From a checkpoint of a small mixture-of-experts model trained on Wikipedia.
Experts: 4 picks a token, a softmax router.
Below are experts of layer 7 (counted from 0) of a mixture-of-experts language model. Rows are named router (the router's row for the expert), down (a neuron's output weights, with its number) and show model dimensions 0-255. Each number is 128 + 32 x the weight over its row's rms, rounded and kept within 0 to 255. Numbers have three digits each.
Before each expert's rows: a language model's description of what the expert responds to. This comes from a sample of Wikipedia text that the model never trained on.

# expert 60
Description: Inner vowel pieces. Single vowels or short pieces inside compound or scientific words, like ped-o-meter, hither-to, not-o-ungulate, plus stray zeros in stats tables.
router:143099142085180160113163102131202057115146104141109074142165170055078141136076135084195160190121103122147122081107126164122067092070141129166123090157146077057132124157118163123096170111092083121140152150096165123143106175139064133146153125105190105087138117145127151083112098128094192121094093181069165088107146113174119083110148130151142173110134106118055143138127144150094191149124170112079143097121137123085137091148123118162080180125116137113145162162091167163119174155132127093099138137129136145118194103146189092121193114147165136176144118054145169125130187156123189098150106105067116133090068137099122124111153140116183132071137147146124187157134166115123141145129173092101148084103143072170090159124120145132162137104153116091127182147134115150178115112121088
down0:075122087146103142168173160160125131142072106134125140131066150146121175104172146161157119093046148094106134074115146108117176217095096193111088161128149138116095156148161135117075119155134096106118124062082107106122155083160105120145165113152174142185082128083107094143141121089081145133161122091086136143097077181121156061152155142080112138148218188110168125112113183131127118097125166115110118129130132131115098111109180150159153120163096095176103107113156124148130086152090184149148074124178178135168073137112148128125082127176134089132102119148098090169172139135072141150130077163143140175151121130056131148118110107058137164151120083133181103115170129136158145155123107061149084141160091091104183134133091183113133164136079149051097135146146193149119106126149091
down1:157132101173103094136157089148149126085160145083119124099055151167137058098086093145144120151076208125129109160098096118076189154093088083095163092160102139151172149078097134133142084097128138157095082171113158128126125061081129151180157112174125206163098143141105125125142127108170136137110135132139120134168160145123178085114126136114136166142197151152109079168095125162092071115153127146127137110103169156079139117049209132132165167156135174099045136113087108200098143133139175171176061117146142126091132127044141109157135141096122128154104134164056138117153131115131122114109131122212127066170110117160186091136129137125137121153085132178108117129109167116177148107087125039133127092135135110100125136154118140140178144097093079099144145133152136120087155128101166
down2:143120081134116113170106191107117185174103134138073131169090073149131143171085194135133172155165134151119151134152166142070116122066170137092141102098120134166128140119195116097131107121174093109100107125111130134095161140113053069096034115161171149121110125145121173120156154126156137173140105112119111112165122137107125151146112147089032166097064145129075167109185092134144107091140102081125100124147101065125164157141114126153108226097128156118144108076163092076144149149072069175096115112108098079085162184110113137152125093126095104092120114101093194145095176166138117114122159102184147135136109093151134141132167150138144166102154174117129108150185121161067086115125163150161147151152143151136160127145093131142095126146189072104168116129199163132158072100138078
down3:102151140135060153141136141120119093176144129151111174142166148113103145161073187119136117121143157118098056141137122146183119130150179165112125084134145084089136142084083112141091087176094092144133138102070132119101098137154149147108204125148167126190109141101093082120161149071127166177169090125128135151161129171108145178186200138049059109117092186125141156185155080101168118055094151163194094155142126089105106102100145090144137125124101148160159147187129107134125094142193125126129136088146115105103116108064120122176083169158140143094114107131180130146086128170155124144072079085144138194142186127094079113155128142129133121131081089087166066156077156133128186171150109093145121041107162137157109122108161106087132123083184116138141102102135119096115139165152130
down4:135096113163133149103159105145116129091177122096160070138130170139081156165180094121118110114125041121103098097080090201107130135135132157152111154113084094131092126147123174116193120074099097141136150117084081136140142127154096162138087111073167158129106127086117152088070128101091152193093134182167097106167096198117161162141105132130115151130128115092176147164170096133139142110152124099167105136147105085156140110140179048193083110067165139115130168167140045113140170091109098142142135167175151102093172155157107138096184122156151100125144122157164185134126077121123156149127116157166097153099130131098178132096139168083091150114057105138124093121120125124176198159037135164069114175180130127133129137090088109144149101155127157168120132107098115176202087150130083

# expert 8
Description: Hyphens and name pieces. Hyphens, slashes and apostrophes inside compounds, plus fragments of surnames after the first piece, such as bee-eaters, north-western, McCaul.
router:130115093125120170162191111136169190142092107149107123148136118172152096088151170130152131105096141112119086164087125097185194090105179098131082194061122110086103095150093185104103166152080139144126133127120116136131114094099103137141133121129122132095113217126184044132106114138061086144164129118145155120082130155172111109169137204121167070137042159136135113086113149114139146119180128159098123129139142081157153124112140082136117150121072054116100145080119191145103143107125102069114128110109061122092087156091214134179114149112141172139150132151096127093132113110119106147184104170109108130187125126169181123167103113156134116129149097110106154121147079191113097126157199096178105088121116124127195200166099133113150105139159115185127124142064123101109133151158116
down0:114131120102088131160129148138123069078143150125118149112094130148096164148153103143181155157100110137150118147162181131098160118046093132104084092154095074040126103148122126105076096136101115099147110161150134159119069208090114181133124124132165127211144181157092125193123099126093154155125161193116119124095101116145168173174129081091128139153076189160122144137098179128107105087188186070139121124104140109090111143113104131103135070117158158115164107163091090135109186102098103101108099127183147157099095123124123104088139118152180146158118175170083181173152077095147111117156147065149106128187129122102135142074123102084163130138147107076126080071154199178159109107172141088158156107184151131109133166171145145123151091088118117077167095147115108126098081186148126
down1:130118201140152151150069108130143125195173146128148146153110068177162115097164147175096161075118063200113141106135168116134146192154151058098101046164100080074087153152160099085149150145158158168120127118119147095094107083183156156079096154054087149107188219112155120139133106168158132145138150124118144129088183123133118198107092113177146129081130132170110093123090162086138097134111117131091109128107145132091180104118139111136128142134101091154143076133126095132144082106214124162134135116100112084156157170042104130092180142092143124132201126176114114155095122116067154138127131119133077159112084154119174091160158119106110160096117174128111162063141188098175134096100112106103137133076115093159137135103120155144133126132163146132166060135135145132119117150106143
down2:122089127138142137144124063158156140091154131099069092119118159192132174141115146136076153202141155131174094156146103168160169136154132069099108150130141123130112142090179171098122145114114192131078156109160150091149143139126124066115061106093130121140134111106150084056089135106153067124171054101088112074089163156166121153102143083112084155139098095133104121120135119129110102120219148105134187124121107159131197149157080193139195130153118153124104131124121130099078061147190128160134142154127097109161100103172157137138131068147111178093108137107141084112120116152122161120114142146108099115171201227172118112135162142109161132111158142124123074125159094033138101163191102132120118127097096117086111115131107144080146141120098195141192162096124125088105077145112157
down3:107146118200154129171051183121158189098109123087117078113124161139142116145097152153121121076139071137124115082092145050135101125125120047108203127106191061120172103130072075167160174159117150158138148109124126077155092101181168165097096135195133096106130202113152094109122125120138095185108117143125115128128162078188142156111165132133119108121117137211160130137109116101094163138160136137081105175167138031065102165069155113141113159129129106122131080160136129087166154127150171116119073107120134105110113111101188089102145181147157122115090154125125109141153137147182095137075135100159095097147158140124154090097114144133145126167101120080143101128133140126113046123081096151103105146124162201133158205128076112129129102108149129171090126145156161103108150131164167
down4:068193112090132194074111189176116131105151080076107107123044140173090195173144121112159127106161127137142167119159107143169105071135104077118137125162187108092076077101110129113114106140114083134172176081157077135095078132117125139093142092131138138134123114124133079137145143170173166164125177204087163172188134109163105143144103154079104167154153122152071127132135121164134135128130120131094167097140149164155155143017122141090145114144065172112163087094150129150163067124112098090097109127104027165170135092128155151134174164133107146123117150113156101098147177101099109115147093156090109116146165190136140107127069140172089080133161120137117150141148170132145111168139097165151146141172155086154161121053130121139151148123136101125151176130084107149133141094081164

# expert 13
Description: Project and work nouns. Nouns naming an undertaking or product, often after a possessive or adjective, such as project, album, program, campaign, work, group.
router:096101176172117079123116142127178175173124173104187136108105066158154116109146096118144111127094107133149132090115115181159143178104137129189135122114092171119127151129165112142095149097068137113140105095153119136102142086102161106130136148147124129161093146165139139053146154152113164140080150169169069115101211127132147076144142066154116180106135127187164103129142101130129176160152144165137072139111145113098138123158158078094189101172173161082129101096113105117163143173131131124174121147172102101152164106104138118078048154043097070178105099092126049170127128105168096163150118104141122098096185073156192107145145132109105108156158163114154156101160103136119144092126103125142101150133189179162162155091102154103144104097147079095166050168117076130059185099134136
down0:153157198174139166106159087181091143085115104185087101125159132095132139142168108106114148142172164135126164117157153099134137151118128084177111133103175115179149117114097126146094125124178113151155144143138112175149081128079131171107178124152120164074139134172127090110073125119183135109135149125129177144096088110062129162174168116106154136125161133079078114171106129068129117136183153113141084086120117119155086121149169132123105066089143134104160106104153118137118116095093118114175160066118105137177132099082136148104146084203166100182091166110134085173090115113145110140127192129085147104112065160087136142150150107114130153135092074144065107106061168079172178073130181159129187026087098151110153177136133147160147094067099114081157178149102158175155160159121111
down1:109172118161120171148087157138149163142134154105156135118143083164128179174115193048129158123095195117099137104131144133178107124138145129123168052155108047102120119080160139182177091152126168110133205141142141123113118144062135157099116117130177123171109145079136092128095077076222139118187103212108082142146190082078132107124096167148145120099147087135141114152111122135163133125094125119167147117130113137112131100125126147152120201169137115157103108075090142118089118160160167164143049134132130120123121084129140174117091162122168078146143132119140171073104110101155139165141146122157082120141168128120145087127117153135076127112168160147142081063116099104088091142070090122143121155038088136174132156188090203113107059120112170107088144142122122143123103083130118
down2:177137135120126118124094150067164125102110140150139121179136191150118103150120161118145142105108135173119130117181158161138106112083123140111111075094128170102128097109134136182064069091095093137114139096162156125085142102091160139153143188095104173151106169118154136117050134166132100093085104209097114057105124144114081062161125166150116130132129162129110068127126111105158117148140153080149120145071162133145157208119154137104114146105060090128148141104116131141134158189125109142090143168151090092175178179085122132122069133071117152065131093139110147107111107111134102111152048108066163100077133094222117178121090123149189172172146118122145115145122063161173153129153145180153076142127143157098089095123123146078114095109142125115139068122179156163155183175172158
down3:128134137118139124114120116131091091088112033089132131141143130109150098127081098091154036153117121142133117129131120129132129160150124121095072080143156120169099130115135113123086164122094153130078097102123142075100142182138141063104107185108179110117165121142100143145117171093075123192138164140132094082187193107142168153129200069092139159150168187128121121124141133108166158166152192125078115135104173128138096153116111122163138068152142168088106129140097057133072158118162148119122205135117102182167153141101109153094055101130074107180124108153089137178140212168112118070157096103118112121139063119082096132137147128127142193132141099128103118116135228141116132155152096108086164111177094192128109068122158096124128116124107138172136136138076169197147136159131142
down4:126150119179208165142173138102125079151122115122185137154108139088115120072166111193148142174122171105134107115109193124173101152123116126132115088113155159087186098091118153156155062111197113155079080151098178130125130056136148128176147134130113126113107111131069115156142146205105100114087134177168064128145146098138107121069146095139122131146117138141099084102091116189139083156104115130137152090096124122139109113121061149138175117102132120198123173108134096158176148145116210098193125142062141125072109126097128059085118165129097136160133138159153119088159136105150129139059108131095099121127181067165130131149121092172089140116141140148170092096141129135138136155153120079115120082153151173111069135149141198043178101096164124123168096155154085081094146073131134

# expert 41
Description: Election and agent verbs. Words in election and politics text, such as elected, defeated, president, and by or against naming the winner or opponent.
router:178130130115105060198065097133068110133126133126100104041133151141100148101115126171105148185223139090110138119168116123148120078118091076102127190099151124144110130132162102144118099148152159089115081126184099096082149130195092127152112137071095112113114128160160153160139123159122084112159187097092134096132175129143123120104123091143064128104099102132111108131117134182092137086171088105130123154189144148142081126116179131138137087123073166168155158147174160120156084176136078111118146181151157166092144105136099096187171156135103069131145122151124122118131127177112117138157144161084161125105128142129099107115111100125111113086116130162120152178115178180131119172092183103175041111124163118094096094214118113115067069126098155097117139183180132088069120077098162
down0:159134120082147082141201099130105114159121121182099136087157140142076084123135101064179122190141136130100112101076157183118135083171123127122141134143121187133149152155102134092142142141153129036160083162149174125112072109125128167158094109138032171087172162196103081107097140070131132120094058130189108168116100148084106109184131130107093106103115139134132156108126095099074116173108126095120167130157098144154145111111152121087144148154120160094130157154127120133134101064107111123179135107114123113078162105109175153158169117123106081086125149125090119111111213096134155169111110152113209168143143161170150153118150132132141205165072155157179181122114073121106089163101135131132116089076122088101082095162108090181122120115167141111138063129061144138112173125131178
down1:139105089135116091082144140089084110084132135149144142169146119156124134146146121089099123082080139167140118130068154091169128121124150166135150095114126120100104177112092156118149144104055162093062178194116164138142087117112074155172128119202165090166094163147143085147125162180177112144132072126152161086129117140059110066085165104079178145146102138102106133203096131125142158117133143199145129144143121181129084131184120151150115162162120096148173117144135113190122176132167089094140134100191122098111090132060191136103137120077148119151123130135121170129047113131123121139126110094143098083088174108142109164096167171100125155171122107132151145112089102108176155053094228157109148124085138140154048062103113135100141162114073161170161088154131126130108135154146142
down2:165094145134138098205104142085169114153144128116139142108114148114100228137197119142110141165093185166113078158180069142198176118086116115158119119120116119101087069081131097155128053133145088146138106098122123098165076094090145171067155111111185202130129096094130184130174140098191191080123146087114123137151151097153140178123181117092143159143137090145114104100093124123109134095122122158155168189090142213108144094106115098145135150140180181146154179155099138162126115154118118117172162106140151163123128133145168108114100117146146116115126142083075124045114106128071109188121150151124157113131169070116125090081091192098087090092148161105098148143134108132145127095137131105103146152176167118107128122148126137151067098161119156136150119113125031138106141128146059
down3:165183103133177177104134106103145134181139151080103148133152128192152070154154076132166172157113071117129131147136044095141167165141126177153135144168126070122090133115130094148179147057065081202138143099126136123133096119185150104117116075111135117120228121104141171115106039142076163117144132156219066151138088153104089116149168104124100160088156144135142124152097162133108126118167121140200116075154101124096131121122119150098136088102095151136115136162088152061148173041105142103100170110130138157124108172132097206096117149150134122133127116070147110086092163108133093113096124092125136179154118160132164098076140138145140177146082081151123153149086110126147178134178166145120129084062149148134168145092107113118129073105107145117115173110100124149168128136151136
down4:146103099086144129203142080122092148153159132148141147127143159175141114095144117105135099137063159147106214130133166115219089080154060146094072123089155130127159118097161144096095153101149026104110169134132184130212112133112171195113173080125153098149132158157122065123112109083117118139061127103173133103168133102176068148157122160141133137144150182099118157158175119110076090150124120139165091170126117100122117134107129107080117124094127133126140127114123091182146105130153118112156135157114136151153134152154156089087091111108122143113140144074149167102137159143154152132087101117138223142136155096150105107096170112117140166165049182118117102024074058136153149169115111150164149130139079087115135165110087186067110147061116107165125123129125132145137117154123127

# expert 44
Description: Spaces and word prefixes. Bare space tokens in tables and before words, and word-initial prefixes such as re, con, dis, pro, pre.
router:154081130176167142098094060135166112111145139066194095173184094158105118138117193179133162101188134080097139108080112096147093086141178115146139120096091129123166115151154199093197190127120093159093174125109111142116107129101080121121140137169115132097105187171085103149124215121108167094179121138154197071149106123094115103089138158141168164181078108136137141130133154151123084149095121095094039164132134188095158148110159175151134123153161103150099137103126181120126167073072142114104122135120149145149096165128129118162096158145131145119159123136157165136118094149138120118144129139155104103142121127137154160157133169116160129091095158085096073070138105093111085070119127082187128142165084076096137142080069089108148109116124154152128147096090123176048122069176132
down2:158093099164109134133121120151107054157134070189120186119137098142141085095135143140065127089147100133089124166178095136102152139104149107161140150092120109106147165132144103089120137123149165135162110124077155145107147122088095106076074132129137077125110125115088051156079097097092120159148093136166164152156107127183096139124069131190117086083137161121187161159138169170103120131124131157104148081119134090153121135165149095192133164134151096169124138222171157135118118151128098160109144139160082149208116159128113133163153116087101058135064116118125105143105090170119098068117123140147144137089107149162100113164149073154113105170116174105185082157111117146146107170144107077127110161142112103174100143108112042119154098074109122126105119176193041118228132129175162
down3:145112159098094137095105117130136103166132108131110126125115037150153126099184197118151175111125064112103149185148074093136088131137170161099177133095156137139099099124092124134128153110138108127137167083102099092124140151132132126048115153165082124167134191128161068122118163177117202133058115056133091113144120112178109116110180093110125184144111095137100148070168108151148071137120156081173090159170123109134126133096123075139117138090177164135123110130194097157175171134127159148134152086119140075147175075164098114170132124102143118189160111167136084091128150116117135129074210091139168131153159186157150055106129142102094133151099112192143170159118035158188126079099140152140107143137136102157104152123134109124185078156116156110111123102051138128165144154113124
down4:133103108130086120131156118194138113118139126132144095108171124111095171158179116163149164069138124113116167141124146130154119178065140160144083134145086140198205064114101131058137141126107149167150080140174127129153120127102152093092136179079097087084075149159086170146166108139059168117139171182142176119124100154138119128113141201101171143145153119152143114118186137166136174121107165108131095160090100134078123143063140140105175101127135130170139155153172158119118102135076114137139073109140097101144150092090113174162140138107127164210110161126145151129128128089175113141102125130117131142085119149109133137071165142110093162155165120125128151117194084129100120073083129057152082099030136088165134051053076119112112098113127072170141197113182082126122103104153099
down5:147128122100103109169152127160168152102157129104134101103123093127173065127056065116065134014102129148180086142125094101168107102125143155129128133131128080130138155078146133187156143099164126139123107123123127110153102174089090081127110153095063102073124140148070075162163123096084137111183151158117112126157139122181105111086151167201140126127113140153194097079127125143119093093089118101199176175123136113142135149146142105042130153166127116120078174084135115105173132129107111142122161159160094065179142164143120094154119154152113058183189111104155097118060153055101162097152191143168109105120178099158117160165157162123081116148118171135112114150107098146156142170102135137108128137176114136134164112151186160133110142187094122102164114089142139203123107150141097
down6:140165171037129177138139071082125145075154116096184108085101084149110103084105180156162112173081165147117130114162176127180116126148118096133149150152102221203148097117148086105148129067156110135111128077092124155132137106163121089165144157090122120086159110085111136069119098127156102098095083135099073117201151152127070153134178114089157116132153110054130172110102139154118116100190098097108152169165150139119145110107147160133102127094107113150191126123131150161216128116155139130114100114103133119154130152164137178090104144125127134113108064202173143145085147162118130125104141094087175107166131130110055159111155169190149137079103078117152168111120175080158127143140127153128101173121044082114158106175186085131132122160144105134144146053132139132136106117137145

# expert 31
Description: Countries, cultures, institutions. Place and civilization nouns after of, the or in, such as Europe, America, China, country, culture, tradition, and -ism endings.
router:134096095158121146121053122156171121129124101115165144130117211140153104089155128132103106155131108167183082039155113153142141141122111168170130104063113128101140160121095104150109075081072147097194094170127060092176147124079082178073154157142180104122177122141126137119160161151162103100066144136104115145141092170121079124137170095119145185092121154107111132108132108140105163118152170127141136133088144128147111139137112050128156115160093199073147125164094133111136166166083114156145077092169140130166081079116172166088079136152185091151085122047169126151168123109167124178159097070147154145093189128169081073155104095121080132098144060143116139124094176158164150134147138137114178125148120099167168076093096183144094135084145148115141143132115157111115117160129096
down0:120101094132126073130144079133134109147133119130104098094181110166109169094088139189093116133141157193118119155090049090152085094122080202090110112142125119108140124116178143157104126135130125163090198121093096107132077139109166165093096103135147117048163106077110096103149153115218158124140168103202204132168108103102108131203106129143166134137161137148078057136103103140158094141157084160113147128102107138169170140115153115139136185136142116176135139106112107140126113127155167163098133096080147149108152179088056182096122189149188088182101170157134154086146115166089155130102110183155065118144121124091098141125129126160084132178134132067149130181127129080097129127120117149115119186168090124145096177124125174145177117125127138164130173101106075141108063078100126
down1:126118161077149110144180173058119134080111097142070150095167141056126141135119129075121119084127159111169117127106109127137126105128094131129089108104196094083203125156136140138132112112151129089188156096111066121117109125168084132094197083146128126107150143128157097156082128129190071187102198150126136116126139104172147159178180164137124104098118113144133105129147090117118088178081098139135124096127160077172120121153130161036151081102125160166108143103159173081171174185087159096127128124111128107126093098129118156098146173125172172115153161117109124133156105107139118152077152122143197168159104052134102178062124083132141116138080091115096127086109129155197115143139185137143077106164041096153142152175129106095140131192156113065144133114094127139194123152133106
down2:066187140095099160140175101095133108185145145092100132133160117072141095137077122147108141082177164192087158162156135126142105126155074145180130105213121134095143135144170103122118116119143111126067138101129153226131132173082187145132120102080107114146167096167189156136166191173089168142102163125101187126119124106148100088134110137118090120150155068069168157160134150107173095164168115156068143129130186130064137129135141123129108116088142113086077121060133119163127213119096117092126151158156116110121116083105109123096159095088085140177149121110066156122067115151090115110167146108105152134123104121118116128123177171136110126167119107068154113167097193134111132098122100105165158146095085149142108102190113044158095181165148136076098133139126112178160153133111154
down3:150121119101159108179082121162148113099058119134127123132131128100143115166149148104115123132111138134098178145098146101078107181173183160105181182067112144105129140128107130110174141102150120195041156166147109117108132098093133173137116100149137091052107100160117175146195062135089092068138083099059102126107174159102162120137076134130112122129081086112121171085147129131071104162119162207127122143192136139108147133127152150106121136175209108125159130115118125104152087074128152155170136099097123090101127101176088199162117070152146159188204145119137120084158085142119150113164159196109116195093171120106090175103142103154125124070139093112107111095137109125105137138107092176142174165103056160090155118177139117130123173101121132074152160161079128129113158118108133
down4:094130137128171159129114114102123103170149149125125114098076144100170145139132118116108147102146119127157171122206081107200118085102100085085088116122172146138132098056129146110135125090128126132194106078150172112103063132130106194124131143123087180140134110128143141118148097158178170121111123120121179167159152112110145156179105168110079098129170140141160127096101135108169135065175105111060105145110138082160120152076106135062091120130144125138162130135132145160093175083146109162121087106137158157112180095146162159109158092178083169122179149125082138134119219118173133120064096122121118140141143135159098127088083161152088129156154155082081142130101073134104109179169101215090119153189178075141080074181086138091087113229119120076101089159138106148112121130127165

# expert 36
Description: Infinitive to, modals. The word to before verbs and modals can, would, may, will, should, plus for and into, as in ordering murders to increase.
router:112113072168096131096169129128142086116115096172117138153121150163089125177132116113137169094102104103119148117147073066095137104174189174087142104164105150112166105197132114137124120157171115104142103168105106084108154110085192128138113122096072082104166169152084048149152151121095124102066119143114150143082114077131073114142148119156107108144119151145152176071123142134162162108111209139162151070110088151125114095160162125113181070074123123125146158145142188123103089193168133137095166106205147096137068187095093063190164157178091079122123125142100128120098153147164129137190151140157155125128086156137078138171131146133158187092131100156158105149151141087107153125157078113146173093094102140096077152080119091148144101052131097108152140154055155107110146113142140
down8:155093110136089173130122111101078134111119111078098119156131122118138076091117174131086143114106156197126125105106115117076079161114120136092147126191112148103073072188133070149120177178060147153146139150138145060156090168152150115173123192132172152115083115125140134067154140135141045143117102145090152148175135146061112100153154131098116166063174189116061156164145117113152093172131039124129093127121120149150139089153183147164143160107065159134142047091148119136087136116096167157134114150068132129158161139113175114186174121206159132126144102145117160100143118183095161131109171095185185131140137187106112083106126107119160108158143140065133111161134117144177101081127085137180141071127125109137127147060111141165144127128181151120135105104142134087137130088118107
down9:149111162141116121156110137106180176170143137171129110099171132113089147094100135162128130149157156202119121093210154182085088141168065102160113178180185135161115090151126087106158151133122145167150171164160097117090125123128105163156152147144062112154131163102101145196137082118152102118089114115173093117117127140121123130131135147119149092120135131105113093111164147144131114081114105117222131092118124127145147130145134079101084173159090193106143102110135123093144103102140106081072134121100158155186200119136138137124088131109101085146161090158106069162099137114094151080140081097117089082154186065166095104170160100099135120149132099111077154160128073137212120171113224175106119152067040133134124107092113084152103099119152174140155127111106154108159072112061116
down10:102060147116133129167128125111138132161137121138145070101143162126165103062140136168112147182144202143125103112142078194175085136090078127081170091187152056151074135092142144116076126152151187158117153122147126138120144107167075133126096098095162134101185121086157130130155102111108131123202175118169158139123153102139198099088176096132098102165162128144085119193103143138114142121163107185086129141133162072177114118183148142129131177181113147123099057068144092073161103129158157080072122125116118148145094086104181142136155129138082160103133111148078099116155152137122127155107110053128139124155176154100144103132065135119139060131164088106056088140120121097103129164070174145144164140121121083103151120137078078154115109126131146205193160117133105122164160130150103
down11:173168114183141084081092160110108107192094123121135145165145160134120137114108132146186083174076133075171075163130124086132161117115149126111164142107151131143172121160133091100104102153128079113149144083136143144110062118177173100102135113132152155129161132145074148101086106146108140144107068130123115142133060101122104170128149111088117127135101094146137197090165126175089109128092153144166079136065141218145163126081070141121147138128098182125150136193093125112124057163135130095124145206128178180174199108088065103160173105168078128153071138153145134105151148123177164171106130113170083143158104128122161144130140129165085125139123177095107063119156092095042154094134149148122191075112108065068112112147120133139119116094123097128148153089157122181173134116103156
down12:100188057150097164104135140077146054121142102108148137092120106161134147128126120181170108113130116095095081227166158085117099088079115069165111110141138091166105138109106094212150140155129100178136168150126048111102149136142132086077128141113140118132183133139123124131117180098109138107139135072145116151138094112123102151096095154143117142164110122140167125124200099159108142115103179133118155150131200187136126130124180151075138118097115161160134132130101118139111130173141127117139148162124130129149108130146061074089145111084115103171125113139163141104193136058121086117169112181103159112160159197086112190115135109062164195117107134119073166190162062145076075116130115134057162121077145137133094129141045178132150090117098126150166160103129147129080158168131116

# expert 48
Description: Narrative action verbs. Verbs and particles in plot and biography narration after he, she or who, like worked, told, wakes up, attempts, returned.
router:104106115150079110064147142077142101147164108092161161099124136130142132109125127111116137136185116180161132117090092151127135185155111127138166217122123147092115131113151148201160159115151102113117084156099116119186160123145097130174148043142081129081125149155111134159099130149079099197150145045190151107149128120116133117178151080132148109177074162143119119144105097083154124168151148194140127140176145102131138114109148170093132146073100159085131122139102124109136131088121112117194149039088078111156087129105175154174181131156178073161080134117131100132119130065212151113126122112142126142081125169121059108108102154189088120148122092130169128195140083199160062088129088140096136172053127115134122104101136138128146092155100094124095144156156152116122124066105157
down0:119157120155105058089100129164154160145120103135124066073151141120073135123097111156114117131143095118182091094124077169151121112132177126138183099200125182132170108165146160056116184031107109121171113122107082139113049118058177191176110116089164179161111088180123132089093140149206085110158136172075101160142166144110116155097125113150165095104109138138126134120072150126128136133107183208186164153114100151144091081080124105156091097093155125168156142095109157180150119161115112136197082112157162118152143125110179143140119119092118195165114121109140163093119070133104153126160174104153116106186125127136098080173088136095065159145127118129119136130119147127095146111174157105162143103119087140109085108119107069135127185149109165110150142103164121183135120096148128
down1:081104111062164182111177071139137102097160176088113140064187166118129105168141132114099123159076142135115118164071098082159129079110177200136147116207171119107087101167150082174177196129133147144103062133159120172150145163155104165115118108094067101111132157085111109144191148138111156154135080093102083166112085126082104186095136113135132124160174079145080113161163193121214168151153152107141141131115101136113192151148155118148122146161092108145094160138134161142087181079145134119096107087087131134087079108155053161180083074147153158106126143131145198111160128163129122112113105109118132134154110150058116148144088060082097116102111135107161107108099109129165166118129141127140158101150133129120125169130073093085144099136130194156114098149167108156137112123136131
down2:162129076169160109176073113185102103028113101130139089113161131136196121076132073063118148205161108078141082105172132124098116127144143131165140142120127091131108098114146107073147172110127086162155143156097065066149090138141151089125162136156076210110143145121119142143100103070131123158119122127124158119136103181174140128135096187156107107135192123112146140076098115135143145037096169124116143162101152165120169118137181137118157073116115143125128144135160121082139110168093106138105145125136134158119136112181101077202172101145110138094106129140123076113077160157105106193142125144141078119114058185106163163101128125090136146137084137144126098179164140092099149147176134155082124054117123088143140099164089128107098215124169171124092179131105163089127120090137173
down3:084107100095160153134153133154181169103131182137143140139119148168140092072111115153135141101116216081118079098133153113112155111142109114125165154125124141161191065123074073125145161099128140077153099137108127114089047128068128144158120181093100139103094121094117091109155152101133131153059136117083129180107058188117167139174105214106126137111176100125083173132189137148094136090168134119124130149143105129162130119215181054160141132113126084143131063088166101120126109167187141128122109147148081121168155133139126092177161108132095109126106137147169146139120121168160136164205108086130119106153113134109180138141112147110150080099202150119104067104087141120098130184133114101136196122112112121138145186114119130087108178143125082138167088081142189150124175137056106
down4:134093131101135177135113189159126069130139173161119053121093150152105153127056122080122179155122093171128157131103111106045175121094177176096187106133135108121171107162183123140093123082105086116131139092140167154066108156132127170087104103074132113078148117153125147135141138109098095154140145103096126087177089119127195068142124131132132132124166100139145143145145149121098148174119149166112079129175145123139069101073138072140087118146163113181113067200104131102137146089118122105082140139108040098127122089087087213120143089187092135149118099134112135146122160101118169098133173173126128190147078174138162140157140139105163092134060144166138105174158130100163091082118132083136164156105090165123138151126188170179116130112138146107127135140140055173077182135114167

# expert 49
Description: Abstract nouns after determiners. Abstract nouns after the, his, its, usually followed by of, such as role, control, death, title, scope, founding.
router:145138175125121114060087175155175156099138131105164120115150113140116132147151070108164085149087131165151129099083094159176155149122153125177163136146041107093130177166138176160162080045116147084151146086168146103147112164082158137095120172123141142157083088116108153106164188126121160088120154146126096118160136158158142123103120086131163154107128087167142132181142106100124151168183099172121158111079105169068079137137132091144138067120159179104110121092084067140159169113143115103154187166156153094142155054066219126075108115069136104225127137105148112137127104088141081107114109122150141104096107095135143153132158118100095180122167110141154162114117172097162123110134099095139116116144136152140194148088129178081136152157125122146118099130113148131081177045116067
down0:092155117149120113236147141126153155141203160082159111073121162174127083123173141094087107103117116142131192118154115102143128117174103149132073164114123150163161047061115148134091154120060087169163126155136131059120158130072137178153145127101186109107072126158161142086142070094138171112126141148137126162142095097125092106098110127112054228173092183165110122127134151083192170121116126142093124107111144118112113158109118143115175122133101059147145147134172119117131059113134128148214115098217107139119176119092084136098116142121160145150144160087120088152095083120120077112126125125138109125168156142195128121128102109132109135164122138121113118126123118138079145133133126053124140077059139148117084124180125186150101141139148146070115145178175123164098115130162093
down1:124128117175084109109127098121119107101174152145131130155135127187133058163112114087096111125116111142140126111107166175088195194141114154135099062185050185090109069162072137155084158134153128078095096149130092157091148171122167095171118113146132092125168134186140130131098138186112116122113173165101138099127034186097204091109141054117154148098150169102104148146139134158143178093146112105109149126127162112099107116145109124131118156128140155091102126148095144122101077123110125078149131191151148181118135115095158124136130069104091134151023099126158104124126073078176140175157074106142143179096090176113130125196096102098188125108063118107132152125114169119142140116170176107161143170111114057096094153168130113149115149127122118111095112167121186090168169138148140
down2:175096122159075096114106124143130150107076157133137151107172182077144154129075168086095071133104128062106123139128100153104142139184144147148157157131113106107175083153093102158160110194144091145054109151135112149147155139176109060151097089137223151107158215139138153182143120115130103164076137120158135138150204140145173050124124117131118120135058085116139196116138104161075124097146170145120120074104142143145146150163110155226122153122144142098096146151110110161126074093156065092142185147124102117125090131118093145130159142059129078174170100131105106143146147091142120098140132128138152097168106080169119157123051052135172121116120103095117121108080159150092167127129134152112071178137136143107192118085136105147107138109151132167074150128105118120127193095131139
down3:148164045082157129167118128135107149159156130109085149069163125140091130109124193139141145144069167085161183087107163096117116079162126138099114140135165132116085158147148128130125122096183145116134142155106103078135122104168147143163149105197075149142136191093158118093133076099116146087088157162140138114143200127181142172160089153121135123126124119128073097150100206091107159184095131103116114128138111157116103099113159179154121171092161104167114161096097133088111125152065141137129117037104125102091144151133133112117154135163069109068207194119160134072079149104098176123037142140137081161105173085189094113084091137170140118107159120140130107059135092092174159110086140172092140135096148162174104158107125172122190147141115117097109088153160149095150128160151142
down4:113094163102157121149152154060119126112154150123159127086112120143066117145155107111099115185103037152131153090117154135107137073119139084122171113135134094119152162107101123084131115112114126154180141147153107137136106142107168142117082147122155126140088108065138105126088118104130170110191116173133162139144133179133064099173097133175151121136078130116139072157139097199094132159085124084096111113103172160168113135107132085091078148092158104196136160140086163131161189172096099166177100112074208131140109113168129107115139173081086136122143117173185134043082172100134136096125134121154132171187207107165108188162077198126155114176142149123113116084183131119174133146110121096102087147170124167138124090121145089062136109129136170151165145148073122185094080090121157